python train.py --d_shared_expert=0 --parallel_block=false --weight_decay=0.098 --doc_mask=true
Below are experts of layer 9 (counted from 0) of a mixture-of-experts language model. Rows are named router (the router's row for the expert), up (a neuron's input weights, with its number) and show model dimensions 0-255. Each number is 128 + 24 x the weight over its row's rms, rounded and kept within 0 to 255. Numbers have three digits each.
After each expert's rows: a language model's description of what the expert responds to. This comes from a sample of Wikipedia text that the model never trained on.

# expert 29
router:159099131115165123124159102159160113172136137117118115142114155096111105143126151089127154104106132144141160133096160076123130160119157146137118174122167131100094148137154127102079131136130175164139158130154140145104113153115168152149138116145108126119126104178190134110166144130152088122108118159134125152128140155128124130154149111141154120111147087091136130123105126134121076100124119138110142105157101140110141149129108150170103121138155108136164076168122147122094139169141149146139110180108122103122140136121111164152103086123151076152147164125130170129167130119119127094122098159110134110101170124125105151103110121096172120108144098168124104074122122088145098101167111123104133118081117112129168141132100113136132104149096086141161115111106141139088129174102130
up0:112130135147121148117118149138167133118133137134080123140104110095112098131172099114125117125129134171112156099112143173091162108152153169160139121162123110145137119086120115146130151129132193198095119139107120158119141123130132122206139119129097147116121151128123136135124118122134129126135134112174148113132112140125176105170118112129123128092089124104107128116115057155141138103130119123113089141177090114175114148098139088110115124135132117132143119202131092140158097121121122134195135135113114088141134131168121147162122145084132127149118137136130124112138113145136142114112135173145101160182138149146121120094126139124122101132155113161125103078094165115165162112143130145149072109126091121116156088095093102118106135140115130087139143126121142110127106157186154
What it handles: Mid-word consonant pieces. Middle pieces of words and compounds, often consonant clusters, such as p in wingspan, ew in Elsewhere, fl in windflower, plus km.

# expert 36
router:152126131097159107103140111154111129102089158122153064142165147091118124114158118110115156146145126136122125095093144148126137159113157140122139125111122164180103146155146118103077100109144143153150176080153178145133110163102124181112139150138149147132136125132176126061127139128139098125145114151145094144115124109117130182064121129135133138107115125119130153138120105124153080103114133125129103116155106138150181115122133150156095145120150119128133112137135141113119126154142191084161103148145140088122165111099115152190120148127186126132128151144114133127151120150091156077142117121124111116125121118141107119102129152080130145137123121149133138149114184096085115099141111146135127129076119149158147103116096076115148111108102112149116112080154136149123144147100110
up0:137129107128129103127104092124155111150115156128100067119180117131146143121101115090130101118128127157129117099127129103029113170140144151130140146136120155127125127118144102123113110104157151055141107136127133175136128142116126139104123151134130187149135107117156117098125109087115126072130147156115151118107154114171117128128120133088168100127162090128154136157122153125110064143104149133131139122132115127126153091114119127161110106136121126115085161090164089136172108162120138140113201127095149091112134127082121155118131121175125136124185160146118146147167154151144117091142141111114146129123148118153120126148086140130143130118137182128127132114113132110125099153150153135148143146154160127181147094101126120132112130130143091106147160150139127169099143142161087
What it handles: Words in titles. Capitalized words in song, album and show titles, such as You, Love, Girl, Me, Night, often before a closing quote.

# expert 24
router:150131115104163089136117115159123082146066146103134076122147167086142115072139143114097125127115179134130124095106128140149150160109145114120128122135141134116107152176159137080086127139149148155121150109152131139131132145121167165122127189131119171139144121107145092133103147134142108165116144145165100145164107103118152155088113127131121152142140090066126146075125114088134117150127136126132167123129130144153104142121174174117070092094142082134132106128146078095105110129084155118171111129111137106098127126134116159135129128131156092121142123171114130116175148141128167093142115147144111094154130122131122138137156129108145129131111111168138117151129145087107109136164123136121121115144089135145172121146094090107148123136118141167121109080117178152127152161130143
up1:090125150098111112113146147110152134096084096144107121128163121124202134133115098130085125121143151158109116131061113141152134099166112106116139112167091148113124123129153120112097126167138120157101115134133143144174138111151132140112136097101153142155110152118128117131134093098108131133121121149130109160116156149122091134105174185117113129101141151092117116165130114135135122145128141118118158141139116145087089122101149125159107082136106038129147124115092124124129136152123155137136098149080138078122213129114171153110133130121135109139098108181130156106164131116120131131189147123112181158100089138139123104127124132136140134118099116105108155096138115123143143132086121141102144133111125161103127128066081128122137130109111130129153146158130109110122122109068145
What it handles: Punctuation in lists, tables. Periods, colons, pipes and dashes inside numbered lists, tables and coordinates, as in 1. item, 0.5 acres, 1–2 scores.

# expert 50
router:169099104116188098142112115132166078102126172117084088100136120094150134091181166142124134112156158128172145097113177133094135134124102093115136101119124150116133158165154120108097083138162140127147142103118152146117174181124132141125143150114154124138168113140163100087153126135160129150115113127104144167129133140118144143117171119112122148098143134070069160082125117120166050127134103130110138100174118114102110077116138143167101139140171135149110136130086132130129142129138166123150118144112150157123140144131117145162118109139129068185137136143127166100147118126117161095167115145139134134135131101146112134101124147108126158109113113142091133111144127094125119147124142128084172109124143127116148133113126106106135105102145118131156120106164172128118150129124125
up0:138083140115116123131152108150111114122144088109135102154136146172102109120150149140099141129087135147102120087113104126152170089134123105159120112101152157095167102106109131107162129161142119171158173118141119123095150099042139127135140101094124112163153078130125113152116111108179149088099137144116159144133135105104144145097163122113129117141094103117120133119129150150121154149144122080119137121152130129112114129112137139146103136112101139169097157124127132124158114135173114120131160157113161147110130082138113089135157158168102083163130171137135118183125125080135177134112165110137118104161111119149119149096126124137145124144124132121101105173100107121128122099141120094144153176149081086165075140084127140127145111107113110191132113120130166125126134143144149
What it handles: Article and paragraph starts. First tokens after paragraph breaks or titles, such as a name's first letter, "(born", the biography's opening parenthesis, and non-Latin bytes.

# expert 40
router:200103109119185118138155125155130112112131157124107100092125151119138128094144160138087139132159133160126118124113165127136111170097166148117130137097152148190110125112120129118110103131135102160132162070121150141104139153111154170124124154109117136174172147148152136074131161096134134135141102152149116141117128127104145172116132122145147136094140078102098172091156124141155085102137141128130128117129111117130145110136146156130094125075117146150142122146137157125106116124106156107121127145119182135076139092106152134187139172146162090115148165179132144102139125129103142132155118109139108116145151123145135126091147149098165095158141111160094136130115147105104122134184124114110148132081101136143124136107089079088136137102130123147102110098142128128108132144074146
up0:153114122096134095168119180108097112139126144107116127108154149122135124136160139100122140113138114105153114035122108150157125151123125131089110148100104102143086115129155125146089143076134149144100105169127108098129160116107130152171110142090119131187152187160132095112118161097140108105159137097128108141096118137110162140098109145095128126110133085109124138150156143166127143136150107119117103126125111162122097127144134135130142141110107104130156117154140109159131108133142092109112116130164088101120132095092128161138123142118148120128198144177105146104101123102108154114117117107179069150139110154137120141099151126114124090115078120154103096200114116116152085102139168114111170121152099124159103148092123131096133137122121144152121122109110133133151148124124095
What it handles: Music credits and bands. Words in music articles, especially instrument credits after a dash in personnel lists, such as electric bass, keyboards, guitar, genres.

# expert 46
router:128138122127154111140147089116124138118108134099092066123149161120133123090152146079079130123121123140132135105093131128113149153139133150111143146151136135121113156161149164101097108128128121145131152108092140147098113122101155139143153144134119145166156075129131103101143181108165119142137121144136115199132115128112170150120135072131144140102161094107137135118146094118159125129137144131105134071177092133148107124122128151158087113138157102152152102127135131079112168138119115116116091149129138124114149139097100124114143136124131110147165155185099137148179106147137160116146116147103129107154166118156111144115152134123149153149111092155124106111119168058127117108157117112082141120117100135161164148099097105148089133107129090134150099113139203168096144155121147
up0:103093162140125154070107136168114112120159110142125151124117100138146160140181136151092126105121148098078158137171106073153117125102152120144131123142084124093160117095119133095192130141115111122137168104099135120139131145110106138142105106153115129141155116146124158137122129140113133133093148168118127111120101130140095129141153183079125110145120140139116103143096105134129132120138124161120078130139181102124199081147115125123107122150131135098095175143178127121141131148147110093128133112138154116101062132142132113131111115136135128137103113181104131122100089167160186159114114116085107117097105133084099158114136128141168116142191138103134120149136143119140185116143163118129141148098115137146096118138092109122135104170126137112100133136151142138138109118129160
What it handles: List conjunctions and commas. Commas, and, or, of joining items in lists and coordinated phrases, such as scientific or scenic, Irish, Anglo-Saxon.

# expert 14
router:141129067123169121144143114155134085131128160093102110139171185112142131085122164095124118070105137136122137107122124085117158136142154120097132151126160150126095162122104144124113093116171142123143143099156140124086126154096103156128138146121119169133179121149174104114147131147144143170130140152145131164144104175114115145135140131114132103137137082074114125110116147129151108114117191137114127118153103138091122079139148146171068112120159103151098114144120137118117146138140137096151143107095114114096137146111147145158155106167165106173152162133108183139134141133142135136139082170122111123146118130161124158118130126118155147146134123144090106122106124087078126118122101104111137138143105176130110170122119128122123120135105146168112126110121206154102132121135109
up0:096125124099147099149158109141165142082128141073182155102141133090115072123119148128106135132116184136149153154062106147135154087122142155130153171128115143099128142118114115131095188125137157135106126113107132117136134128138123117157118115133113125086132122135121169131109145106162173165076145130087137131153160115141122146105151123122118139130108116127155090126060134124182111144127116085130139110114167139129161151150161121123143121154142121103096094140124134165130151139147126110108163129135124091119177168110146130140106163165151153131140125175158140120120121088118087143102116138167116160146108139135120127084115137100166101106131172162140081138119120112156127126099121099140139149059108090109130157120103144129130125130102140121084121152127125119071102142114109
What it handles: Year and number digits. Digit pieces inside years and other numbers, especially the middle digits after a leading 1 or 2, e.g. 1|85|3, 2|014, 1|926.

# expert 42
router:185128101111197135120151130146095068141103142143156069130139186109142120127159169104100138122108160133114140135136138106103141137106118131127136138105155113141107148122124126099102106156147117132155153127147159128085084149114138147149138149123124166120192140111191118137132163143163151141152101130133098152156101138116164134122103113093120179140105113106095122106139094140137063110120181120110121125131126158126167109133146159125100125110141123146098087163122091101100165136089139113130113148134103097144127143128091159158134127156142130155127121142139164130152099115123119142154096156136113123122125101157089146136138146119128117113141120133135136106127170107105090119134085157104136105102133174125149123104100096134144079077114129146137132092106192136098140133111170
up0:112101138121141141178139139142166118146145126125100153129116115120203088083160122142152156144124125129187136120103161114143109156180113142120153131104116133123115170074108175133136132110138110126158130135185144120128109113117132177112114134143157157149096115125136138130127139098144156102156120110149129187166112132095139122104160108136126101064123138136127121132130119106106113128148159146124110117123169121151079120122126138137121101125149146103135139171106155066125160145170098152138129118126121107106101127140157121122121078123112095138148137133157142101121108179117120119160083116113138130154127122163137141125146107155123115142132108146131104144088148124150122101118078135081116081123126095109166126107199136117114120144098118094163109074143169167083153141134097
What it handles: Single capital letters. Lone capitals and Roman numerals in acronyms, grades and table headers, such as Grade II, RFK, VAZ, GA.

# expert 56
router:191103107109199122111137135174141053161110167130137080129137176100141149117154160103115124133125176120121134120104138133096138147107136130109123143112151129133146126148163132103084126163161152145127187102142160112087122156109127135127135145140144144128158141117157132134153124118142146146154121167124092158144072126133164151090107109104120152109117109096111173081137080130154075115125144126112153129147090142120138089100129152117092113109142093123137093120117103118127149144102148117140107119144120104110161120126099166145117126155149103138112126172097181151171124095119143123137134136134113109126141124146101139145117149104127122127141115128130105119109144102105092126135107160092127135118120157133189127108104116145122081085113129137148131103143213140088154130137145
up0:121133142163100127122161106156096104151128100127141137106093140147133100107131130098083185164123150146070146097149128143150142105135120132162158147105112131131138134095143110135101144134106134160121175107103126130119116121138126141152158155078108128141112087091136093145160120114140156178133089167107176125159108136144188097095102120128130124142106082114149122098114125123135128092140114109134122103105086171150142145132096121124136114141162136182094126147123173176110119171117071110130160144149149150134098167130113149120147122195112103159107113106124149131120106103100137141131124103100117086152157091149104141118133128155171134137146101128080124102134137123115103123131103134138105140125088087111127126113085100108126100108121092123166159118160146101156167142155154
What it handles: Acronym capital letters. Single capital letters inside acronyms and codes, such as LI-R-R, MI-T, OM-C-T, ML-S, ID-N.

# expert 21
router:160101086088179104165116134130159097127120141092132083119156175069147093079139159107121113077118163149112121109117098140115143159106151150085128130114142154140130129178147144104113105154128154138153129118137143143110115133103141173132164148164131129124132142131193140077150148121151102128155114125126088168134106166109165161100137159079147139120162140122125122125111121103111065147098116111136149138162094148121153139128151175178113127136135107107147092156123114102106134129135194127174105125115139082097140113111119154169143138114150116126136144174104161113120103143123112102155081129130139102161152130169116134115139137126160159115097098162135112108130167105092112121146114111104142112127121145152142105123131105124110144130113132135126083119139122153081131139123143
up0:164118123125125119207130111147115104107147106126103144166181107150105157105134113148146158126119160143166118094089140119110123155115102096138135164146171142149114131120160112113132140116102110109118093171154098141143121171166100121148122133111114183155115105137146111101111154069162097125139172111171138143142172135084128127151133116144061142104127080106135114128155135138126114155120143124111202127174099123142110143106156110109118129109116134163125113134089135086127128099122102168134119096126152127134125077108103092122159138125150115129184117146095149161102123157171124174140171126120138107144163129145111105148123164102122141120127112142114107143148141127106139122109164107141149152114086134127107126123099122167118117120132123117188158093134128124147158095136102
What it handles: Name-initial continuations. Word pieces right after a capital initial, completing place names, personal names and capitalized words, such as M-ary, B-es, N-ot, G-os.

# expert 6
router:152084138128156124130155109108159136139134161099117120136161150097145101124159134128130156117116146137103139121110149153147143157127131096125156175091132120136122131103116170119116111130117143149181132108151146132114120119125134146138147161111140140142187101142206142095109136114148136152141116167157126115174146142089142151126096104091146183134148106085128139128125136145165083141140136121107118068180123111126143126103117144174108124130122097145134122153079120099108163129075116101131116154092091118131140125093125150157155116152141102165146146128134168087146090160097135087147124138118100107134167108135141166112140122088146137123110080138105100158105138095128098126130120171126140081130150150118128136111110095067117146150117132137158094106141204133111145136101128
up0:144177105100166132120083126122138121127098117123130126119169148116090093076137114122093120104127134133170138141124168131113100162083092139119127118096140116116104146129093131106126138128168174115138126130108079093097121109143082158139129167120155150142129105112169081133130156087142122121129128150131141134136114123148147172100140140143158137157141106148144107114119159146150089162111119145128165152160138108109138139136160140128119140141160138128122142132094093166121131098102143112130163174109148154065135133120116119110098104113090108137146156120126143087138123133130153118199101141170116146138121138114109139183076162119147087129149123152134163149110150121124089137111157124097145127130134135115185151087123111080102161111109138122111142127147122178053118130132082
What it handles: Word-initial lowercase pieces. First piece of a split word after a space, mostly single consonants like c, p, f, C, as in c|ortico, v|elocities.

# expert 35
router:140095128069139129154183100141129116116134143089124086117123137094173147106188179079135153085110161147139159069130129129146168166117144141122142114122164117119107198153143127125105110121186160150140150107135155149124131154125151139129146146166096153159136100143150101100131130135139141138155166164166123108122111147125159159149131095150130141126139091093122152097111114143141109129123134091080146094147123124127141124085128167188099121096147075155151116118090113120106138166126163102162119156102145099127112137117145154158112122151140145120129129149104164114131127136092117108116132141112101100150157137142115134082126139124137135107127121159115125107139163069112131112143121140097140102098083144165145115114132092111109089118099101136143150141133150140106127153147158
up0:122131119102095103122130105117129154130123132099127122117119109074164167117160148120137147120135124179129136111116103113174146188100117108104121087128140114113124149130089135113151110133138147094106134150120126092116118081134110148121127164125096167143115106158123116121086185104139105113080165136133152091110133141144147157122116110145168082129143091131160138152075081126116141165128112085125105132154139101115101153135146172120138087110125114144156174109099120138109127120083075125148164128116118111134112196142116152117167124154100075112184115121126125123103152122155113125168159105150083126119149168139126120158128108129118138125165148162151113151126144119142111143108121140107138039116116126136121141167100082123130137149122113154144146096141137162122151163141116
What it handles: Section headings and lists. Wiki heading markup and list pieces, such as ings in National Register listings, ==History==, ography==, and infobox lines like Total.

# expert 19
router:190091115107166120123149108129113122113157149112135103152123158163122105102133165133087114151104154154140153098072132137141149176099132110135121155126148160155121135128147169086106096144144101150154131144161128164110145169110091137107129124117143116125154128116172147069155147138146123156153091109146127156128162144082130151058131115129157150064109142096089165129128111119139074111117140117120119122186108157094124143131143146176080097098118126142132121152106093128107159143114131134140104146124148129110156149129142141151137148102132091132141138155086140139143095104130160136163114154097095125206139119174088125092125137120147115140121116136110142144114158094120135092130102115118114115100123142132131170098097108117126102102088132131123129103135140159128155113119135
up0:123061119134127116117179118122134113141138125111122107100166122110142149142082168085194118100152138149115135070125091141097172142145131122123127124080126062143136129072152148127168155148113122107111133146130106167167115138132113106134160140101082131124135102132132136129115162145171147149153122103122089099123164138134133165128117137101090153140169130101126132126132129153114127125131173113136129115148145132152118161137155116112133108133127052130120186152086081125109185138111103133104126168110117093098120097127108145166137106159110167077120116110082172126152131117127147125128121134148132124129152149151144097070142132131120122170140118182124132154126101130102104148138146164139095118103156126150122166117145118104106124156134113121151128092107132114129149137110159
What it handles: Name-initial pieces. Capitalized first pieces of personal names and some capitalized words, e.g. Hen(ri), And(rés), Her, Bar, George, By.

# expert 15
router:130125118131135086182159100142152123149115154114142100109142147155138131132139117102115144120091176132118152099099121094116129145098155121170109171124145172136064143155154135100088111160163167109137108101136153146081140162122128175112146129100105126152178101144158122117174141086167165116143118152129133163139144167135127148122137120118176133115131106126149146111115133134125079171127150131109113081119144135162126095089123125154097097111145151139102119139089131088164139133107167119133132156148130115124176112131121147171131142156147124120145145167140124117175140129101132125109111123130138078138173125130110130113125112143171152124101112155116105092139151086122107088152109097114142096142105170128118085128128102106112094146073090137142099135165166138087118125129102
up0:134103145129124094101162152150114106100115119159072132123133111088108130152104113104127166127110118128103121124143100118094137082147106093124150101127179138095141110116095094158130150110123147116124126090168136122143160127169171129110127117138117168133133106167143127142171157100098133108097148148153150141138116136096141130122170164178097135128116091131124106124109129144130131134151111111117143097129110106091105100123120123171123133132126121167080110087125168108113136135149129152174125142074158173098130134137085153154164115142117123109180129137078178115114155138129142097124093146125088153144109135175095144085140117086127156166149125164119080103134090120123165147143184135129137166170132124135126107107091132162128114130147131144127174128157129133129091123099170
What it handles: Adjective suffixes, nationality words. Adjective-forming word endings like ic, ical, ated, ian, as in domestic and Economic, plus adjectives such as American, British, public.

# expert 4
router:164123093123129150141169146134137118106092134125122092107124163115145083134106150125127147132127122118171129093096114125144130143120119125117125147108175152155122130122128154109110090133134161165188114095123111142125113179133110139093114137143121151162215117091206168096086151106162106162162129148140139130121109133111119156109140142098138156143156111104110153135164153133153061139164144122133120078123135128120147125110126144170101146132147128137104093139113133090096140118138129137138085157107130101122123182107135188179152152127132089146153125167109176086152069136118140108152098118092127114130083138125132139079164139078141120126106110139089120144120143081098137111145142128115136105127137124143104146141125109121095111139107141123122121105131149120105122128121132
up0:112120130145138130158193126130155104131102152130141112117125164171150120130160106149110157117073160192141139144104131119155137140078185127170114144091114128128150139096114170123090144131100146112134114082131160182095110124137129133108112148101144156145134123151124135161125101131105180122110138100117130109127121129158119137119105163095060160120133135130087124100121091124134126106122120131146124125148082166145129122151116132168122117083153114163124116129105100152088098130141152107156137133160150112104135118146127113160100146139132115154092127132125092122162107123095135163114118113114142096146116132126144050121120135146122082078162124147150142136112112111147116108164114146084128190131157143122114110145141092159142164140104110148117146154106136072162105088147096
What it handles: Word-initial lowercase fragments. First pieces of split words after and, of, to, such as scen in scenic, cl in clashes, tax in taxonomy.

# expert 22
router:127131084128175122121120116151145082172125140143111080165149156113134125100131142118114118113093126109108128113122121103124166169118161122123099132126148165146140146141106110102115109144167166124120147103165134148141115134107133170112137150137107144154178119124180086114125172151136107100135131156159136155124107130126145157130163093154142108137118092102119115105112147143127096104150164157133130129129119121146132099153157176140026144089137108139084133133141108118150139138133150130177137120102116101115134096102108161158114089134119071155151148134099141099142148146147159093128091186127103116127113115132144164122107124105139143107124095135125143128125142071095095147160141153115147087134099112136150137128097094127137150149109123156138082107140209155126131151115138
up0:114114073101131112127101105113179121155144077146114137102126117104111131114118139142145112132115111125082151104142108139122134136125138118109137139102183121138142102102107124076102123133077132119129115068152120150106136149094112202161145160112101103118159153107119135109143125154137104117149158084143112124131070148144157140127169097097119118117147167105132129112127125118131123138141115093123158114093185120139150114130135169153128154189102120182107134160095096078078093116097108110152134108107115120159104149100134117112144137156137123084129124125172148115119133159106115102142108127115157107173153153109127157112155154148163167129152096145090127132107134119131149140122162118112148131109125199110161115125156126115085146108096153136093114141113102146144152122139164
What it handles: Numeric table cells. Digits, pipes, semicolons and unit tokens like ft, km, cm inside sports statistics tables and measurement lists.

# expert 52
router:168151121115162133119151122172136101124111150132127105183139151139133120100172152129091124152122136125089159138065131139133162117098153099140107142108146171160110160149110108085092107130163143141159175106179153166102140165105152112120182136119129125152180143146163096133144137126175137137141112153159098169144140144127101130114142134130174127126120105118130183086126126111146095106129137127097132089155110116126122108159134137110044130096158138158124107167147123106115104150133162086145117145110150145120173090121126121152112128120161116113128141140111139159151090099109163099142150119115161100139121100114097143122091141134137131150128114114107116113107157073097112132121114138116130130083111166145137105130099080132130093111107121142149112126120171128132164139100155
up2:178147138099154118179113104128056107154150113114103093154133115146135131103157157116157140153123115125162137131138125089095155152182125146120101150186148103133112131141109157138134119112086122153136157136147094157146132150109132117118148129165141171132124128134145167134135145142136131123119133083194099126127119115095131103156122087149132155133124095130092156169153126124130159097143092164118147108115119117115126153098141171121092127081123151112181159147117124088104114122121141111154169095145090127141125152147122123153149140113146130124139116102081125103108182111149123154088137163115099086168205125128158112121092109109102142149127104152123144075143131120148106112120116114090123131087136170124159102131152091161102118138120095111154128119150139113156124111116143
What it handles: Proper-name head words. Final words of place or institution names, such as Road, Avenue, University, Network, River, County, Stadium.

# expert 38
router:160098110108175111132139142186160085134126131130142086107143160127131114104124130119125108120090170105139155100101102129105132138103150147112108151116131172124128147130167119089086147143143148164172159091150143154087123137107168156133162170127132158138116154127187137087176120103161112145119103147141125146137113116126165155090160147097149129141166140083119123089113102101109022161123117087121137127146126163133127113142152166177093106138149105142122092146137130116107115165113164115174118156116156080094129123121117135158133145131159096170132160174116148126131112095107155101165111144149138114153142109143102142114131120115170130120119120148145110126140140104139106117142109111108149129136119130138139134095101097121116124110085120128114125122112130136093150141142167
up0:126112131070189115121139175174118098125139128118169100099150133117124106110122143134124100122117168090122121120101125108149110111064147099139108100113105148134140130111134121126121102205119119129145184120138116124101113115134176127142113147132152155182122094130120148137179161153134111130172114145104125130100078178130180138142111098135094107121121121160105142114107137105112122155138141100106116131120107156167118144108167134099115148105108153107154075154108097162135145142092161117151141121191107115129143126121125146152084147112110128146167126163131123117095137100143114108160130119139112100111098102146166172131115130111126145117169140114113103118156143134136156103124112149127128140132144110178114083157111089131081121108112110138151160103091113138118153133185100
What it handles: Inner name syllables. Word pieces continuing proper names after an initial capital, especially J, K, L, Z, e.g. J-ett, L-ubb-ock, Ch-uck, J-azz.

# expert 39
router:128111108073145109110146120109113139127099132107105087130168141079156093116150142111087141122093156123113114100120148172139131171138151105081158138133136152173120126144140129118114096128158154141155134101178166147134103129107134148101167178116139148173133163119152146128147150085128126174126108183170134155150114124092157137125172099141110127111131109137139143133124116160172111107133129077105127077165125161111109111105150136118095104123132117170118107141099135122109150141072155130195121155093132112128122145117128136151155101129154134137169146146142132133181126149109140109127148104103102078143136112138104150104180121095115121133131092145100106145123131073118103138154127131098143094107131132137108095125101102129115122085112130143125110130126191124119139157095096
up2:120108138101099160103147154103144140125113149094075115123104095120124158141119116126160150108093117153145110132112176150151183140154136139106146119104128112123112114098065105096115149147139166122161116112104112139101133145141096127133141125113129173131160107159144138091128124101127150105089123153163168129146109098097107127161132112119107154174161128117121116112114103173157098151146131068123107102194123111113143124137205144129133153132160084149102152165090141111110118116121108145157156160131077155121122143138113127129161122148154140149099087121124162121128137138107144116087137125115104101130138068129134120105176112124111079092148111119110127139136136120129118111124140166126173104140120162118149102136138118160171087119104127156125097115120159093125129086182110
What it handles: Prepositions after verbs. Prepositions following a verb or participle, such as in, on, for, by, at, from, during, as in acclaimed by, put on.

# expert 2
router:141120087110147121153134119136137121126114139125099096093178136104145082118141134144125123109125139142105149107081151138134118149137142096097164112127137153139108145138138135117088085148125141139175139119125157152095136149105161120113153141108127159165199134133183094108132146109159117154159103144137141156127111141093140129134130128109112189087125104104077167088148141103180084107150123119090112123129125159112132107114150176180103103140123100122126085151103124124101117115138137131121093152122153140136185158079120171193191117120150106145165136155145168107115095148109147101155120141133105122148132116129120136088158162120145117162098094153098132111108120093123116123137132144134141093128095152123152115093120080106108103090115129152161118113110128123135148149120129
up0:106169101126115086111110128137164135116107122097139090112110139099126120121143114120149084148117118172126164096111140110119120151102122131162120130133107122140106114107154057094132093104202156113160139109061131109144123120123155139173136109122133131109130113144124151135122158134101124120124149113127148147156159136145154153106125116156132143138158098153163124082096094112118125118127122167098097154128150116111131120126162153105128129170126102151104108147132108116153097175114108121158156115114138133098131121130122110161137137143141153061147107124111132095107102166130115101129070108160029135142144089148117112156149125094128134114137137107163141150147123136129114132136147125142100151110131101141163184164132075127153138080138158119144137077089134121147102103160107
What it handles: Names after commas or dashes. First names and the first piece of surnames at the start of a clause, after commas, dashes or "by", e.g. John, Robert, Mor(ioka).

# expert 16
router:158096147117139124112151113141149075149117146092094087129132156115151108070148128089109137116147165120149182128109162121105166157135127116115142140138151115154083141138169137105110112144169175138149165135145123126144134165132146124117139157102122162168173124129145106100125129112152110149138106135181106159149106127101116132148116110102130158085113138075082151114129105136136100138127147142127112069132098124139143118105132100120077120098145121133140133132146114122134164163114163116182119108107121135129119125079150154176148121133159127150187129144116103094130139156123144091116115135101085112177123100137113127128140105138152142125122116146097116116101163068126126128149146130142134109152098138144166159092092119129103118128105108164168123093146196152111113151083139
up0:117070105128116101135115106170137163132096114138078124122102119111123138117121128105159107111145078147108120118107079107148138136120139156090142126122129120166125141131169142133116138176168103139113125087115121150153121136120135166138126139137061114133106167121152121155112105089118100159131119123174143161164114096107125137154135161129134111116155110098097116092107124121109122178145107099097172119108087152140128144152135158133118146119121112101121141136132148126083134128145167151179152151110149138149129123102107116116173174111135146122165101093171140114116122134122154126138146154122145151068139104134104134113143132146149175126100147201142162055126159109107148093110130144116160165133074165115134125129119118133098115112128099127136177157122146099123180149125144
What it handles: Table and list breaks. Line breaks ending table header rows or headings, plus table pipes, list dashes and heading markers in infoboxes, tables and lists.

# expert 49
router:183127113101160121147147111126122118154130126092103103126130118134121119100159135085108154096127126123094132138147167126098138146162144145125116131117172136127066134119123161089132122149152173144185173124106145163129084115114140141095172151104102143133136106123157099101151150089150124141121134159181123157121134170131128149137108077130154140072138124085106168139114146146120102113122150128124132108164086136148163125127112131111086101083175115120128134139104112081142159156114128130165106143066130081126113152095121128158144144133142133153148118111122167115139082108092142150117084159102128110140150126140111164110174128131167166122100100166135120101123172102131128118130131151139102129120148169169137139150114102118099090107127110161108116124146149140103124173104148
up0:146120108124155099167088127135131145117117118104141105101127126043141099123126138142091093104160137120106159085122096097114135125123124094084127101075156157133132120150113129127130099089108103137112117126120146100120136117113136173129125199155143145121130142148128122124110165116126125143181157105116076154129095142115136155073134156141162147143145115132124164111126115112131112097102150093153113147120165117110130128195138142116124107113123117136116108100140138147165115101128149152166125111117154138102132138156208104141150111125109090145145126132127162156136175133119120096169095103171130092162157169124113146137148142127133151097098145125134092130122179109107101154101138078118146129160099137147130168132130140109130172131150156168113131105127105136125173155122086
What it handles: Suffixes and section breaks. Inflectional suffixes completing words (ing, ed, s, er, ation), closing parentheses, and double line breaks after section headings.

# expert 27
router:170110102105169124116146108113129106149110133112105081148172146099130091112158141146093110114137152118119150097098150145119115129116126096114159110106144115148099145154145138114094091175159157148182141107142146154098113178089145169107125134125115142155208133137170129076114172113164132117135098150125118147136115125123128133141135102101144143126118103087105141134136150124160056130157143125124114111104132148116128127119134128175105133126143120158146088156097091128100148134116132112108110175115152112106141138088104182169180126141153103135173156168136135122142118144116142107150104135130092133138122120153115164121151152111130102162126107151112094133100148106095090090121142150120116084112122148142141128120109084100122103071130130170178115102110153133111133141121129
up0:147112136138129135081151094114111171122113115063126129124108112127128117120114138087142082150175143135107138111162154132122115135125122136156183140130152106164118159140165126135157124086125156144163178131058166113148142118136125153125101173146126121125171129097154112098147099136094127134165159144124057164147132118124144129099120120117142138154138156112164119125109167143139137110103088126127127139112102128146106122120152095140141136139134084183111107129142087137127172143092136103136121122122130121133160151161095144101157107154094106128143147113159125116080105154099128100105063150121142115145148106112156194148141144129122110112126156115116183123106138099100094130173141166128136124130158138173130118156135131166082115107124135180131130095107119135136138120164110
What it handles: Capitalized word starts. Capital-letter first pieces of names and places, often after a colon, pipe or in, especially N, as in N-amibia, K-erouac, V-illage.

# expert 18
router:139116092052118101141160078122141136124118144100113092135108157128149120119126153122083152102136156126103164113113142140151163155114164129120116168154140162138061125144132134144104108175132128136147141130140148160114098129114150121090123154110116154173176114129139129143164138098128126153116124163169115163137094122121155133090140092126168115103122092089094150102130115132127130143170122114124113062132102192081103137115135143176097131130178116158142103135151106086081141176108130103152096160126126116091146146130123149128141107169142104136163125164098145117135140158104146102128102158114080114153129109152114129090136111140164106138137132134089117116121161077124122132128100161120130142136149135145183137109126113125130099116096121130134140108125153172124103146142103
up1:128105125148160128164107123121125123176059104094134116104098130130102155128185113094111094157111161096196086128102191120073148106132125094131156080125141136117168129137154134124119138099126134141116159109111148140143157147161130112093125164120140134100144079152124106131061088173122144134145107114118172110104111137158145103099141096102153165105112126136110137081146102138120132119117118150126139139129141108143138147132181142140120148135147171160125163176105118132109142067098162099126125112125140140103125139151097083130084117130130133149096139117128131104120147138167125169126127178140123131105128130125154089164119122108120156099110105119128110144117105103181144120121160141101151121128104133118104157159104115125153170139144129129137144109137132085078128152127117
What it handles: Clause ends and conjunctions. Sentence-final periods and clause-joining words after a noun, such as ", but", ", although", because, when, ", and".

# expert 51
router:128129114095140118160131144143186127138112150106119129129158118101166116118177129116108115093132137113131165086094127113105143186166141163135138130120145172135086188141125127090108094104145175107127112096114148148085123141105128177121138133126109148153175111153152099105144160135139123107150135146152135176167131164118141142124133104123187121127145122117110140096109126127158112116137145167099137087154134123111153145121157139130093091131164116144137089145135100131132152109102133130150147175150119118103171134148146152193137132147149128113145126138116145106141122161116096116141079150141097118126151085148123149115147157139163113103114117124136124121082150076096123129125113095113133080097082121118132136124110092105105146103091109141186111114130160166085105137079113
up0:114111111111138097140125127168125088112107119154128122103160132139115117101114180157136124112124103139150123129154113122122146115141145122127123158164163148077088174148145150104119140123108145164121139180150122135143073133072104129149122129178105133149105124104155127132106143120159100142133105139089113156092126140111125182122116175098100128143159121138099175121086114121154116144107162138107153158145108155105150109116179120133118131108101117099158141142136145139145114115162154103127139101172104151107166153130143143154096140172176138155107109152154143076157100083113120105153099136112129110126132117148150085156106110132097130104089153168131143073148180113113093112114065098110151146105107139124116111160118126118147172126130108123120148155093115141154111129104174
What it handles: Common adjectives, infobox fields. General adjectives such as new, small, original, different, main, plus field labels starting infobox and taxonomy lines, like Original release, Domain.